config = dict(
    num_hidden_layers=12,
    hidden_size=256,
    n_experts=48,
    experts_per_token=6,
    d_expert=64,
    d_shared_expert=0,
    hidden_act='geglu',
    moe_layers=[2, 3, 4, 5, 6, 7, 8, 9, 10, 11],
    router_score='softmax',
    normalize_top_k=True,
    routed_scale=2.5,
    balance_loss=0.0182,
    balance_bias=False,
    router_z_loss=0.0001,
    init_std_router=0.0206,
    lr_router=0.000497,
    vocab_size=32000,
    norm='rmsnorm',
    norm_eps=1e-06,
    tie_word_embeddings=False,
    optimizer='soap_variant',
    learning_rate=0.00287,
    beta1=0.95,
    beta2=0.99,
    max_grad_norm=0.5,
    batch_tokens=[32768, 65536, 131072, 262144],
    max_seq_len=1024,
    train_tokens=315400000,
    max_steps=2766,
    dataset='wikipedia_en',
)
Below are experts of layer 7 (counted from 0) of a mixture-of-experts language model. Rows are named router (the router's row for the expert), gate (a neuron's input weights, with its number), up (a neuron's input weights, with its number), down (a neuron's output weights, with its number) and show model dimensions 0-255. Each number is 500 + 40 x the weight over its row's rms, rounded and kept within 0 to 999. Numbers have three digits each.
Before each expert's rows: "gets" lists some tokens that make up at least twice as much of what it gets as of all text; "comes before" lists some tokens at least twice as common just after its tokens as in all text. This comes from a sample of Wikipedia text that the model never trained on. Tokens count by the router's weight.

# expert 14
gets: ",", " as", ":", "),", " is", ")"
comes before: " a", " the", " as", " \"", " by", " to"
router:479468479526454460536477523517557454510463513456490565474519520501446465496454515477531478529423439443441451523589546537468457532468550440553395485578437551488481534466498426461468487563482447477470543510578531455504512458500521543486471481548481520471445414486506499514470477530537543506511436458555561550502547518444490549522463481429519507521544499532574559560489503508492483481483545458538514531504531546455455426537535522566503529542470506523500475487596414557433556458523526516549500543526453448552565540510424529541475501550538575500441559547498468508462428461452482560511529474511501468473566526519485471533525518493508558492487497496469549449541566529485454519553550530524565531481487568506490546434449472470489511443530491476550538483505527510588517461529523
gate0:471502492393524495496458503541548473527484445492505478496506503507486489505447504520519523499505487388451472598532491576475452470497521477516454482524488498465495512521517554489512384539474530495592448486504509487521498459535504512481487459416557518535528461507501484443497456473555436552474545449498461515557483563485496486510514481434573492524474499465396530511504536517556510456483486446480510444544529448446540425497509484548464453520474542558546409499545482544486554527497570466460442501564448466484498525428490480477465440457448483530486524471538481463477461425448557585475531577472521458452506466530495480577510498501482533453517545469432474511519521586477535501450517523479493490531521521530509528455565504527486545470476519518517608371485467525517615523524533
up0:461529502481520547502516471530529527497585462485450483564582542471498534446538407527452532514525470479505516468436571531442543567508549584481526451479482508464541538519547497556537423405474514472549492499460600409410438490491505489482539517533546518469484487437576486501492511539543412539534431438483494476495444494464489507482463464434514487431503459427482493499482501481454451486528548483493472480515457483501466425508528518487484552522585496464539488456465471488557506490473551480463434438564522503501526534435490525506542511453444524491500466513489526478475421503494502482577498573461532518565483512509499507502430479466552502469546518454605485403502519457522505446481522499520521495473534551473483539543482498495455490485460522385484451483517512595548548534470474
down0:487554535495544534447486508543465527471489521538481518533555633452520575437482395476514466537497454541565461541444497503527552460568456455517520547517525502506453546459451479478489463512550494535462496429534540487481397457499453519543489456471552505433495462463551493529452535509458446493575445428478504501562491566499560481531544484460511482519463534523511484452504555548514466542548456458518474515524474518500481511516491469452540489502528496511511503471456511505418564516502576551560494525529545471407471502399470454510486518460498544521517459480541594488411498444513482484491531498545527469462503566489476533452471498526507539568503622584502518454534475497558447418503508500482520430493516474442514505481526476478495525459422523551518474516477502401482468474460512

# expert 11
gets: "\n", ":", " of", "==", " ", " its"
comes before: "-", "|", ":", "=", "==", "==="
router:460477435454431480544467534475523426519475522457516485563462525515488438464479482506443558544457491497469478534532512528574476553549521468549471553568449514538514486473517432431489440553501475466537535512527580482526552442528541501474521440496537469460494469509539466450447523484511539514533521441453530542512495516439522555469518460463523516490532524504498532575477465510479542518565553475491513495429491541456439507530552470563485475537496567541548495492479452488433544433529512508553511540510502461531494482495485518496540474452533563519418542516521429545447437443465438565480512495502535472542591561464498470495456522487463500449502450547479493477616530559541479531456503479473567562460512601539522569413444430501454420519544487496554510538438547507544524470494468
gate0:484527527408542469519522442495519470525527424529568524530471436521525592488460457489558474514487477508516452524489579508476509507501538518496538508491460544524446484484460543486523482512513552449518522486536593534494560453511495490561434479476462482499549524538541486430476550472500498445520540499546466490417473461517488525553473550491529520563557525491475508506444460511437521517574502615523546496540521550442509559457556492505463487539488442457494512499471468500533494506450452480532586541455435549527461449480441529449494489457511496509453462480466500574474487506487463524477523464485535553558570566482590524541503569509503527438514497527478581545465503486560508413464533557529537554487554551481561557476576454443500570525559416510509471525548465480414509461430495
up0:457546556550440571534507510500518491478501489514525535581499503448574590495489487547496508489513491497517444519510536513501506515524476497535481463483440566553449450479448531505534501522476471506539526580452515483423496486488553481592466474483486442430440535463507536472496514511450483460463509443509492475533523518513573476484492506466542499562500502488491535608446479513472573496515476589444483528518500474463496522514498418452434495487429495589587548499436477578546525495450514556467526460567464467466488432413477532436534521548526470513479479551482500480531427510491468559492557476408522479466602558529512510528505507460574492434428502507430590497395484477586522471497501479567521513545519516507512529516529434478498464445513524531539559520541490488475499507482523
down0:476440475480472514446524499552449482519436550484484533467554505446443487455514529578495447507465547466559493495538396511460545570466501473482542531519425471491529478494590736561538563535517493504422510505552543557449511477471460535527526487480482498538514468515492555425556416489493511433564521514504400499458480545541506465487430490535498542454426495502496494502523495547458553507518492533513390478535535482488642489520571501502551465461499528502497512545487446515513488452514492500494576501511505590480478467549433505509532573460479553489500548498498501523458583503548496480497499500476488482514494518473548537507465492499550550488517491522439528523503508490463492448499469544498566486493513474479498518496503535515510547501525536484487475510503459539468499524499542

# expert 34
gets: ")", "\n", "==", " =", " ==", "==="
comes before: "\n", "-", " (", ")", ";", " ="
router:476472486525425472563466537495531459477478513469492532549524506559408471421435440488536451519476477499457509520541519520491518552540527490518423556550498556514528482453464414431495447553433457495438544532495513403501538464521476444469522519615515462475441491452455456500476500546512545470482447444491491543490503559469478526494552524461496510493521498496567539564476422499437491428510540463451528529454503533463410444518530490565487474534465558502464500537534512539468596467506494579540530566494486442530545507475516522524595493520535522571475550518534439517478478465439446532463543518549495510559577499429498521506486587474455522511458533565511517464506537512568500547510540494524539468492505511502507593482513440501510510521504444432532528446449467519535491478545525
gate0:511506550475525545509476527512448518565557565515510573491487510504454501456497558552405573481534464485538475573544574415565528461463498493460474541582545541563494532483455489564515478485493512503481481536510484488532439513452472522514439504551515485493489506461611520558520518486473528475501480477472447476573544569408527567487498460502529528555421539433482558527505514498457437464496484465547525537531486458522470479536478487478517599457481489444460554498461434589513498499557530465463502537545458556491460424534511575512559486501441469514458565497520506504513473532487552472475488522479549524513506478473481501489470509468479448482399507539493498478515519476483464490510538502543468427547454498443415513487421501510589400495573483563531497483562508562550511516501544
up0:445430475525560447503446485512417519507520559445522533531520534560456496550484541581494537533492520561516501475437496524496446476482464416510572510443476507559622516481522484465483489489565478504524518468512548539509458497490534495524484557542511517510487518516476464488545461513492567465552431478488481527465494492434503453416477533465553524520514444512490533432543487432436460450595508495550540528459548519555472429479442486579523503503506515495399566477507561457487508487499529534600544542489487489501528491532505492519520585497438450487520455534473514473424547588587549523578468518528502491517537439511532499549555528481500497497495403559492504445475515456454515498499522489524448508538589489547542468441525510559540498459463464463451472476488498541492572467519546
down0:495502529505457522453536497545468474468495445497486490440522335498534419526495513480563565490528524449515581441545495541486535520580558550551546511491499520515435445535472509500505479474510444485503515456507453507470481528542461427495522483486416496464526470503443558495509470515503515525582520439473544475531419449532482466471480476539419555548506514522487466513567534508432518464454568460481533465532429488473479493553438514520474504496539480481484497428523510501498511472509471501507529478508603551509489486511545509496492476485466488443503445505404506453525482513444484478479468447507545502481447491500450523462497483499492536533565467526486554447417590519474514497565437501486487503507419468510502490532645518475513452544449590484470491483616546536451442479471493

# expert 46
gets: "\n", " |", " was", " is", "|", " were"
comes before: "\n", "|", "-", " ", " a", " 0"
router:480491433496500471501454461475572442501442559440497537527489565535446503492475448507530507507445521533481482504576555582544481542482567476543448548563488513493548431469492409439458405602458496457503536526555492470526521511552552495531519499572456502493492479504488522496497510481578564461527454477533549521523564520499537482524530501439499528507489520521540582495422459536481464551533539447546498559425447506477421459489546490540509480517481495499506513528563495489499546484530550481545492561493473432511579512447432481526493455506531559555431542560515433502481439468485455508449510484487478483526552482482504479476535508547495581488497482534508499483509523484526418585547509503494534562459503548518533557432506452396444469524542444479580558534505534504539574479503489
gate0:437457546531503535523438508502569551511495518500486447492457491493417532561583553560489522467415559560519482544469552616561479525464517530589519496509486544488463467472528564487454489516506479442523491468523486486567515454529483474447506492502424464462532444437490529502446514509525583575590574524481466525547534521511453524508483517516482502484434539509516540500448504528564511558437540587496493498438493441519515518438543471493464541507575474451478469526554468571529504545514466448462494577511513428568506511418501552502505526571545461509485483463507460490432554466579491528504525495441530462440499498519524434435541594466454481496486488443504563474480488489499449558496527548444508554565492520514482522531575527477507456455489543461505510500512467494521539496465480
up0:539461557487478474571488495444522517512503495461523458546598507432525447458517496556466461407541440533507478458435560447504496520540485526535499574481511481452496462472520535493406509492474529531552446591505512435437551448507487589432478431451529470427515566503471537502476518487537487516512526493453491492505541480532549512515507449489419469503485471481508518462478527467492456461435504550456458499580523526530488465512524457424538483443512436471562508441488489531488484475550531502438524559463469502511524479463479542479541511541541491516582601543457471484463513462510586495503478540510506489483575461453480474549529416532448460461471468492534474459502425444558497495545510525462537548555511550574490533522522489394557526440498590475526470509585517501499519485520501
down0:470468517477502485561505447491509462573470531466521547484462527507514398593536430526517522580566505505449557508491522459478435459476444430529501464516555547498528491575484539485560451444518480518451516532579438509545532397499482497586532567524500512497518497563518515516530490549483457509568514507416483458540508458507523470477550470487466469414513443471510473471498465506484446463435447513477468467535481551497482466544530511464476515439493572530501473504594570469518503442438572557568433492524492541480515462461500532539502507541502508487481486527497537602476530490492470515473592513486493525541512545486513555533480522467468444490423508423484528498574467448477578529482481500493523567482420479563481431466458515539418527473498470503574508536524480489531542457492536

# expert 17
gets: ".", " |", "-", ",", "\n", "|"
comes before: "\n", " The", " \"", "|", " ", " In"
router:453508502490455535551461571480547494520486531499508539479527517516423464439468495529513490566452445497483485532625530548515479558506569414548459490577436522489553530465464431435474457517489485529454484522507531446516549498523555486452514514525469531448485487522525494459475536533532525484506508513529495506515529529418487598491494483450501526485566581568540541514436489495481523530519575464526535544441488552508450411512558499479473434550493470516519495548557430515455604429491563537554558544476450437538541479502432505533534458456569561529486564560551427546440461513476487528444532539557547451539511533493469489504484562471488530546483505527518517466556526537528411536532555469496488539463533560509578520457475483513482467486569477479499520492511547527522511485490488
gate0:499509457482443541516512479484547560500534498533497460543476522554497499491518490528455429469482530436405538522557504528488564569479501439499439477515547526459470570553475541495434493503452511471471511559556527549568555488539514468490468468452436502457509481509509511476449473599504466528493482516509477520585428518497542486430455489515511598503501542518479473465482600527546522529460463452490479518510526448570551468531529476504506490499496477480518508545460450484439537477544602526509471532414471476528524423442427482481526561503459509518454488502489507556429542498508544497492493547458462466554482471470475543503544499474520453528483440517487425485498497511489483541546496352507507468463553529481543550487407576531510544449602508493477572475499475550572505529433544
up0:520530478581526513505493477543589539455534490516545484578522499486406511512503451551525432498480524468582495481570565504544544527472534485483451512593508502475521521524539474535483515532456534538458532535501500479526458518467444497463495439532532459455451513396506488463428504542431494491547534517559545472503501489474574476442469470522526545449385533575502482451442586490502549542477521525461485463535484426438536504487510474478564456534491509498562522501468481543429522525537508537437462472529484485620489442506479473478518535499540554524494566530503488535474553538476537489422517524421527464564502541512460530485586492481441384510510477532542489493482524535499552439556458509485566508473506563500526490585515456573503521480472541472477508486538454490557518470497494
down0:422485552491483505451441517528502471507512429466504566462494470486516520516541487461505479453529429507546538492487540575532463449522523449522547491485564523506461529442570460465527578471490528492539424467458480523483548434513518516484526479536525449546462560521545473531449501538621478531539558449528549455539461542415469556424396567456477469518528524485513537451463460508511536563571532502456544524565556490480521467493530479534477503522534431518524510494452449468450486520480497529501452521493503468458500525469483526597479527590475508502456502478479511462449408466468550446503557473541478530517565525499522518491552498447500583469479430472479468444578468586548405482491461522504500492455511450465479475550492456505519426531508426526496491469531495569462486453538512

# expert 3
gets: " the", " in", " of", " on", " a", " from"
comes before: " the", " a", " first", " his", " time", " same"
router:436506480466430484532492483452573453538454526507523536515460474487482474442472461494469521511511509488460480508517482562503443599514547455561454528520455547430491537469482474417488501556467529474483525501498539461545572484519534478447506464521531503443476502524566449438487446547497559479549489509453513576521566574468503525525487511456593567507508508538513497543477432514483532485525508512520562534477434485454467416531511462573500500551484511487470454554574488543479548463515500511555506515456491432565536462521467490491521470492577528507504544566541461542474489478441474538438565544530554517542539478486495539519517533559485577510431528543497553465548520571535437567566589477453536499449541543509541522403461423451505474512504526492551530511458572541525555455502457
gate0:490481549468484514501466421459470565500488487481507505461470476498479501484436428503433442482511517512531578520456437576457504561571534538457541461472466501478454490532476472488544486536441476492526518482524556474441457471590568546503552557461616470476479484529490497409441433534555503441513527495470538537518517529453476482435517505545537519499470512502436428483464484499463490450490581481515510490492495551533517473466553492520390481541514392479493477614509484520531557447513465491455544478495515509563499444520408492508504502517558483506578471518508492534491459465488506492477517525592463497415502483465504549488474564467539483496501506538484465528523443479525509561542483493456544543483458433485490593452518514481523531503460575468456495563503509525548624460495516
up0:550532504508464474479547563513513443486493501531487523507592566478545533471531515515544553550452510508488453482549543464520521500471497485498531518539449516586530551458492516479442518480612577465424456495431488506527475528468502431507537505533393552503512443567538519480527544408476478478471513439498433457496482483529533547529528489439480516487528546504486569510488501491482485525523472545475395527518499504547489546517495564457519506513470489512537558409487533441494517541533531546495477510502451510449451563509595454530513528513482546527466535498528575436502490611546470518501471452446560451556457553495519438551526524491481552475510513515425549516502581450476473506541524463438436458505507589577534460491481491560515506494482442549516455463487511486438407523525517
down0:429514492502458576490443498552545485466530493547513447465502532502526521479469482493486594560455487545484499517463512467490537457514476472510481515526471552476514495429449513531514436475457449532533511523512555515540547436508539427485483492505488467495503443519471563496577503551473511425390494562524476501537554540473492570550447517480520569461525537477509511412489457478557442493530516474571495516477505619507442516567435496486490543478468504471550491453500456525480483477494455539483414558502567525511509495562510565517538513515479474516472509498502524537465508396471537458461488528559437494390546538524399464483521546504459492516439431494516494484489558526469455545530437490489516522509489478481424491477540562493486365473488492465512565514503495449594509563501533

# expert 7
gets: " |", " ", ";", ")", " 0", " 1"
comes before: " |", " ", " 1", " 0", " 2", ";"
router:462516448502459527502489509482544497485502531453511513522489540540445484425430464524537473519507465458446505522518491561482480579499602461538469512547465487508574495497478451445427437513458469571515599534499522405453517446570523541463517495550497514438470476496526484467529498506481500467495498518498494504532514527414492576475508551474556516504530573512514505515444488554440532496513594496550526590469447546420420485524509490521526476536480493499471497556522467515495550442479574557564527562545447479532583472473421524477534499467508589523473512560527504559449479444450468502512544501511514472529555460515473500522505585495485521521481491589512521480528567487553459557535600518435532549481514566535481597450452475508477496499477512440531507505482564520560527474528495
gate0:461563507518465482505524486520484460524481515460539454456549515523522440406419463519393511491461539441507490481477487548525491484456527508421557564522598465576470548450569534457527498545406492537537483551523502466454527533563500512489525510489515510460478508536515581529511560483458481453485525520501522534499487502409453469469478480481501504455602469447519514467419502492563525454513562484559572491472478530490478502585482482469484493481491469652539465532504451413470507461458491490514524541486457545484578509520513495408482518525438534449410493514493560449488486510495460397527464519501528544494457493473546505452485488486483412508537500505527556510544526488508532522516561496458527512514474522504519534514435516486474438466526501498497541495549496471592534553457568
up0:428463518541497516552537479498493528516492482481509479480484535485580436502447542548477529509448539560451420504495535526534411515452539465454488555458515503499460473532540502514478469505469450487555519581483461517456492436538489500492480542492503519468542449499492579482518506467549420513436520520526614505485416648455463508540582516478511496578542531482497443546442485414554501508548472488514522395461474545468460536562498475499511544528481484517488502470537469522501494514487541501544468513449497540476551552453562444471505614465455494486466492522504545510515490418530513499499468526513500436440481488504519485458455479464451514550598532521577459536494544511519513482500476581498497487530503514413491509464414525501449510512484503497518571492501509554635499488479497
down0:527539489563406579463507496548541532544457467463544499519562557427475484506514508515443445515471570504480471534462521490443460568514526587526522465501439605389537494500548503487435482522548596543476508518430474487560508480495501499430484551478524496472542522484514469476521511382480532501567521522534454506479506455454520545604505466497526530488486522516480521460445459487504526478503557514530500453423438536554477492539547497478504459570488525421500485465501495516553509472489512473476506527567494553432476552488473419513502539460540487552555517504559394520484497473468471453477556485457566500433536499496513455500502542528454406480455502554534419565523526478455534547466499528494530454533473559466529536490495476488541444457510516499552470496462486491434444451521500

# expert 0
gets: " to", " a", " the", " of", " with", "ed"
comes before: " the", " to", " a", " by", " in", " his"
router:486485505525490491563489512483587491484485555490529520535496530476479465457476478481501485534443464488481478508546540559562471544472531491565470478559426541505514479447519470497451504520413419508538545472540491492521504471545544496419461460495517498430481471494474488481453479510525540434514489475493533540537526558470510518557469535488550568524543573525501532528468459492494476501487567479508545542436426528449446462547507497544460479521480544557510491527537477550440559423500506541583519563534462399537549484485478528466515471487642540512437525501493473577431503488482441511439499495586520474486527526489504486534534555542481517450511442572508494404495506511540458532567571487482539564504510538513509527468478419416469440540494544480548555512411567509524519416532508
gate0:482531469546538407528563534517519423521514482525528485502475428465570494520518499490435480538493521466504432453409466444543515517493508421534512433488523474567517501504463512525521480527465392442520584527565472473473461476489563503478508510443429504522490473468457544420541490483533473520477468446506442495488557488475483541578504515590461556516455487495524579532617547442504528476524478536480531488571471504503530503502517534547452500494516501614511478566476463489478557428474476531492470529498480491545517494495507502495508478504545431493588513485516414505459471502511464524571538517560473445485489467532458490481504492606538539454496457564526497461472541609442479443526458521492529450482462458483498521522510439546533496532480474543535513563425446473525559488515545
up0:530503508416440516429520440461494443449501526461493488550539477574435558500454491542522520463445512545535516518529435455460497481481485561487495521526472480499536500458556517540502552497480554549510431503462480549500515491507486478495520428482547493424584428528585469481534479488467475516534440563506556537434420514484575506460517504503523428497538503505548470534418465453474505525501507452449453517513543463526433514521565457537572437430487491444445432488578505506594477462535463441493552470519515523490493445520487452470481473434510499488415555561533556493500562551496539489452459450454503532541505482547533549552485463399500505560466527493452504450504524516504503539508528470513500534463520551510543436484490527477415480535609537512496485471496529531429500565483470
down0:462506512443478473484462489544505457490550520522480547417578553564435501509463481514566534525461509457465493456455498438439503549507551493547459489513549472442502541427495492407462497485436473499445496565535511511535482477553459573435394551571492450491494460480512499400597481546490479474492565536522512463548484490482565458447535527472485522478552469535475415541509546547501515521495503534508548498464527552504434493510526539461536464551481519452527435451492531491515458527430523489546533491532520426535490563514521498562483493534522529480515461561474520494537430572521517534416471513536532493446511472573478486486480546498526456514531515474445538474555585463547526510463501579550471455508423586473536585429523522528479450480496496483476495417536467494488505528479535

# expert 6
gets: ".", "\n", "==", " a", " of", "==="
comes before: "\n", " The", "==", " He", " In", "The"
router:450514464477465502516460539437529496479468593496537554506505489497486468453458480489543504510473493501509483553506462549561522589478536479586425484561477522502460509467522431422478460552414464471497548504550507460565566473530514503452460510528504504465495467485510488439493478488519590453473466499493534551578538561444511544481483521494509537502546476580564545558486473498502515503496486498523491532469448546440472449541524485513461451545464501475478490538523462531474560453546488528552523537491537418498501456490414563524503437509602517525485509535509448571439494474477483553393538531528524441599529510426430526509512499554510564519431442471456549485531497592541454512519513517496509534467511582496506575461478496477507407469502513489548566496467546524531505435484452
gate0:485518475463493532526455480535479569467436501494507446440542502456517477480543547497509532559535427525556507568444502533499428429458486453553516623544429476514412499507486425430567488471537494463434525502524549520533528526455465550523493456527453555564520523464438511489496470460488598577486547445560500542510554541534514497569532494499508561565524547558466509565514533533560525481500529492484542548446471505510466532507485569535475481596441472469482423472458507497493521494529477509513549530491556446447518524517506550504427432553517457538582491468524433485463492550525472529475478581516513420468495500455448556472487488492531517497538513545480512502483486504565472476570526590549557500505462514484518556522464500502578514457512505545413492533448512530535512504492495
up0:467480505464518551510534572448444442590509394502567505512500446502466475506547525488506458528501484511468503508537498454505530494504553568478582508492599504519563562477531551509528538514537493488500443535478473467509443486518547495510525502504538445533486483466530457497422552488508465491485435506439487460472485397441498527516469485476536464519504446439491455420561502495416530527555527484517523463564478506530525461492555492522503534450534546480448533576511504456530438520490578495514482453504455512526512465488462502516524524425489507547455545491438589510550530515498542471579568492526466520522525458618523512580508485513490442566464529517561483524486537453432488437516474466458458482412499469501514512609526524472471454514471491452579459431502497452551458580469486
down0:557531518479448461550521520531530515501522486487462457476554514478580555502522465500508489536543532510499432496550427491515534480499526419518528521506558450465483501479482453563567521475434514563514516425572528504478495557583491506577504452517523539502488500506442535514533553513440504489507509537448415472521511514461488489453529472592534546523517416527523497494541522478484507424487545493522536470508459503469346517476461547521505520509444514471544428460415562492505537482477469547485491523530413542479510457462492498588494451500543571447510453501513464465518504481482513479569551515476467545535537547415484451486464447525542493461515509552450473441561496465469452543457466487511552440493539460462465470465475498575566552490564461460461603497518477528562456472479562

# expert 4
gets: "\n", "==", " (", " 1", "===", " 4"
comes before: "\n", "-", " |", ":", "|", "th"
router:552509471468418442545473577472541496527498499501489532567501555518389469416498410472525535509468523530458489523543577537558524541478486497545493526529474514490531512466497447469457484501461444530530541509579487378548512498485466494502558479579478465501462460462530549480473538481519538502510459418520561535514523533457547486455526461449559554519551553510521516529473503472470492500550508461474503537497537529484406477493509442526438524519511530512470500521522472527449613451510547493562593571537479455527495454483451529510577528511541531489459551570561515527460462473458471541458497552476522471569530464512458506494472572542472517491409461583501501430542481527484455517532514493433551534482507537516518558466465464476479488491484504448511510488464586577526524428546520
gate0:597513502519439521532440508499531493469444395519583555521486510543542525446421443466470522471528443472494516476548578511516562446397483519504455550422497540533477441512499576483456456498539536498524469515502480470535546461470461424460495499523432482539455414472412560453513486531496514551515514494456555559485459485449422496542516451435557519438449510503547461546546502515511572501525504488480523467515471495416482530465465492482435467497484503495541563442517557520539510492411478508525524549427508546522524476504549467551528516509492505388545523547504460502459522546562402560480479497504554441502486563507493498503455559500492517511484496550494483416471566457495532450537429508476536463533519473479477506494485471524426483516519563486472514475531491567529467494496504
up0:445498469469524482530511417466488492510441516538485555616467431490505424508566518502495505512492567414426468472492496503494534419500433490466465499548445472451497462507458512548464476546524421490608452513528496496525502426522524496475586503496503416551596453524457491522492454552483521519508571450458469525536505481517500538571434462469491527493461510498548483450514474477503470470407521497507495518494458549451515585494487517535426478507582524504496459519516469496469424530472480551579449523483454460489488443432516514511504483484459482524486508461534501449540503520541548508557507531427541584502539548490524477542524499522559505515464498492474467473497564506558513411481460492504571500509467454559438523464495542471419454483448514531551522573549469539493440456577505
down0:522488485426512452481482526485487522519485433537480490517500499474506446450504547516558422452509509524538506511507527510579423525453449527507488485464565522545507463508463484539477471511522500539511513514509486563575459507550538524435535516518495525530514563461514480529542541552505426485532486483447499490479585558526451546495516446452499494516492493492573523507551468477436483535460466508543504417544510516516431457426391497529510529463433428535477478479460493444540537536536497450428507549502525517498532515465586540466577508540481466453625516494516526553454464505438495458525499488394507457545494519482425518551485497464534495546476511482508400517518557537551494578629466544417508526538469462498481440480510548486540483452426544477513480423503483458485503456458545

# expert 38
gets: "s", " of", " with", "ing", " is", "ed"
comes before: " the", " a", " to", " in", " of", " by"
router:475500523491467442502482520487585477507459599484489565496469509523468444496472442528538493543480439456487447503528474570513472555477542475575421498549463523473561500442462404481483496517445462481527548507507511510482514477530540482473475476515513518401502519535494524492428462520524517433526450500500557514540569544443477535556462501423516535500523535525531530543493485537531511494457490453487559545451442517476448448570525478543441445536497547524509474492538402546418560437505506532541515510574456405561567521456479546487519484542533582502439505516510479535440499460396495546454509537582496501485581479461469446541519514531473541517476490524466480436524522488547448536579532495494528488501498557529491521463498475408485498549546484452582545487446542493512479460515547
gate0:444480513443531447538483485439430456450439468517455471554496484491516546502424580449481548535511474446532479451465552556568470564545476404482470519509466546530443515490487539485498470506533479517531500513491584580519493593566491471406473509490499473477501506488471480529523509415546511519440466436483489524518610596473548595497497457488503488575538523479463482548497497485539441551508529465475521517530479438457462495487499496536488466455426417495454566472485444491464499485543537446505513465505491576487448611476527539418483464499476488530450481484521504460506446451477529564459523485513514463466479482532488480488540435509500602540510461499532535476546553495539453487498530499516525454468541466480511485457590461531527452464519492502545584476443466505511510549542545
up0:508448491516549505488466523468496551461493461564467437520513548454524461530598489514421515510493544581524590549504512615502575547430523522523516515512494501495560504520471481504542494475462509514524489493415469553471541568403517540541494541490434545521485535491556478448496571498533482482489501528532550486490433506556449521546530527464528481481573500518493507519483474511408539502444526547513502499506511569548487620465474405532523509519558542488463462507515584463492452529546451524477442426520497454464565531498480441589491511501494581482531507501526470525501490482468425467529480492578477490519498472450558470475438396473497508487472491551527457503462502501447483558490513440507487539471436459458512525468458516469459472508503543425455425535464540465562525447476495
down0:482510482534533421531549460538533464557518471505468445547548526508535546473492542547562497483490534533522516503544472542518420594521519502526551465517455572513510555479515434417496499528500474469495513533568529491410515545478573411501574468507472591479558490419495504432501424485522489506509562509512440468472517484486462430516471520479546488463393512535504536474536500549537491534508450515481511476473509500517475548495503466514497477530539460539522532499492466482497503549536487526509521536524561439560546441581505511550509534486521528487581551481466517497559570500466449547487533483473505514449565497579517513514498475538519462532505576519478505606466505544485429433509471477465449480578481523385492490526542413526492458543556523501443440403460541541505473494544465

# expert 37
gets: " was", " to", " is", " of", " had", " were"
comes before: " the", " a", " to", " be", " his", " not"
router:488548463483499470551489501480567435517462566482543594533475527569468440469454477469534463470501503534468449521505529577526492529535549412571458538576467519472560480472474435472436487532392439463546480510553545500541532494519530469462519434491475537473482513494466510501493477491541509518517477501477532536576513555465490542533541488499484533521492543578499570496482439531466496483526530464536516528460475504487433447535525475486517453511484535533498489589554521496487550449484532495546508591516431449547607504453491518493513415458629619502451564541551484553430497491434493506429494512509497509557544538455495487547568518535433502522460451546443510450512518492557497521486514466492515526469504544482552549443482443467430518498490469476553546490479527532484516466510511
gate0:452510525453526515439563509548499454492495450491548540510516440516523460444506512474436434542565469484505508473497532498482511511544573449521508488565423459471429510466484543441445459540455465513530541521490488499560500511500466529497476456484448498439609460453513488505496489543542507508459501417526515511539460462558536536500543568557490443528439500534571471451456435531489479489545548528532429536498531438487394489411465449528595456537528519502522496492550498566457486542459522521476521508510455487532556507508555475551510529474535495464534514449498583484458518484533502476563493473508495523420545461447549518540479535580507552533509482609566578479445444521556444477481484561462495438412525501516516528475384513489470474520500474528479486470547510510494447519497463
up0:529460556544543487549460458467456562503507565448448494512463512506484557467522467568563539473464547526477517569485494539520535529456471505462496437387513557548524472564437467487510503464534561490420489500442525530433479442514446494516497548524482469465465545507582469479444511538443493433499592545452400479489524467505522511463527517496478475518421545438460514519481521492485539512518425479487521495436497572484581519509509547428429448551525496459470512545477476508507487469531439474580577527518495526437431492522468535447525528559575457532521460474525500502494472453511494487375511575547534462546500526521479560425485505434544455475560564467477519590501549482465527540559515514504479528580523466511491481509567466497485541492493495498498495501490443533480511508493509
down0:549500556528528488513439540500541532521454478506520563598475565472549541471497557479489550417508498511485476475542548493481482467466532508482459488410511470538561444460466542499532445494523487496514504512530473500511500446558472511457446465508578475464501555541525464460476548532486506513549525582522423580453492493499468504525483466446467525489536509500470528583470472450482530597453491533495511485451445492551512506561546450505425563554545479568521514445580515465541497497466515455501470498534509554464479505495480507475533453447431535434458530537561532531462496464457444471479496389498500503483555460469432442530438481413461495554500530487530465518478570486445540551628455419507477509529528477565477493518509533497501506446470435431533538549500493458488518477573451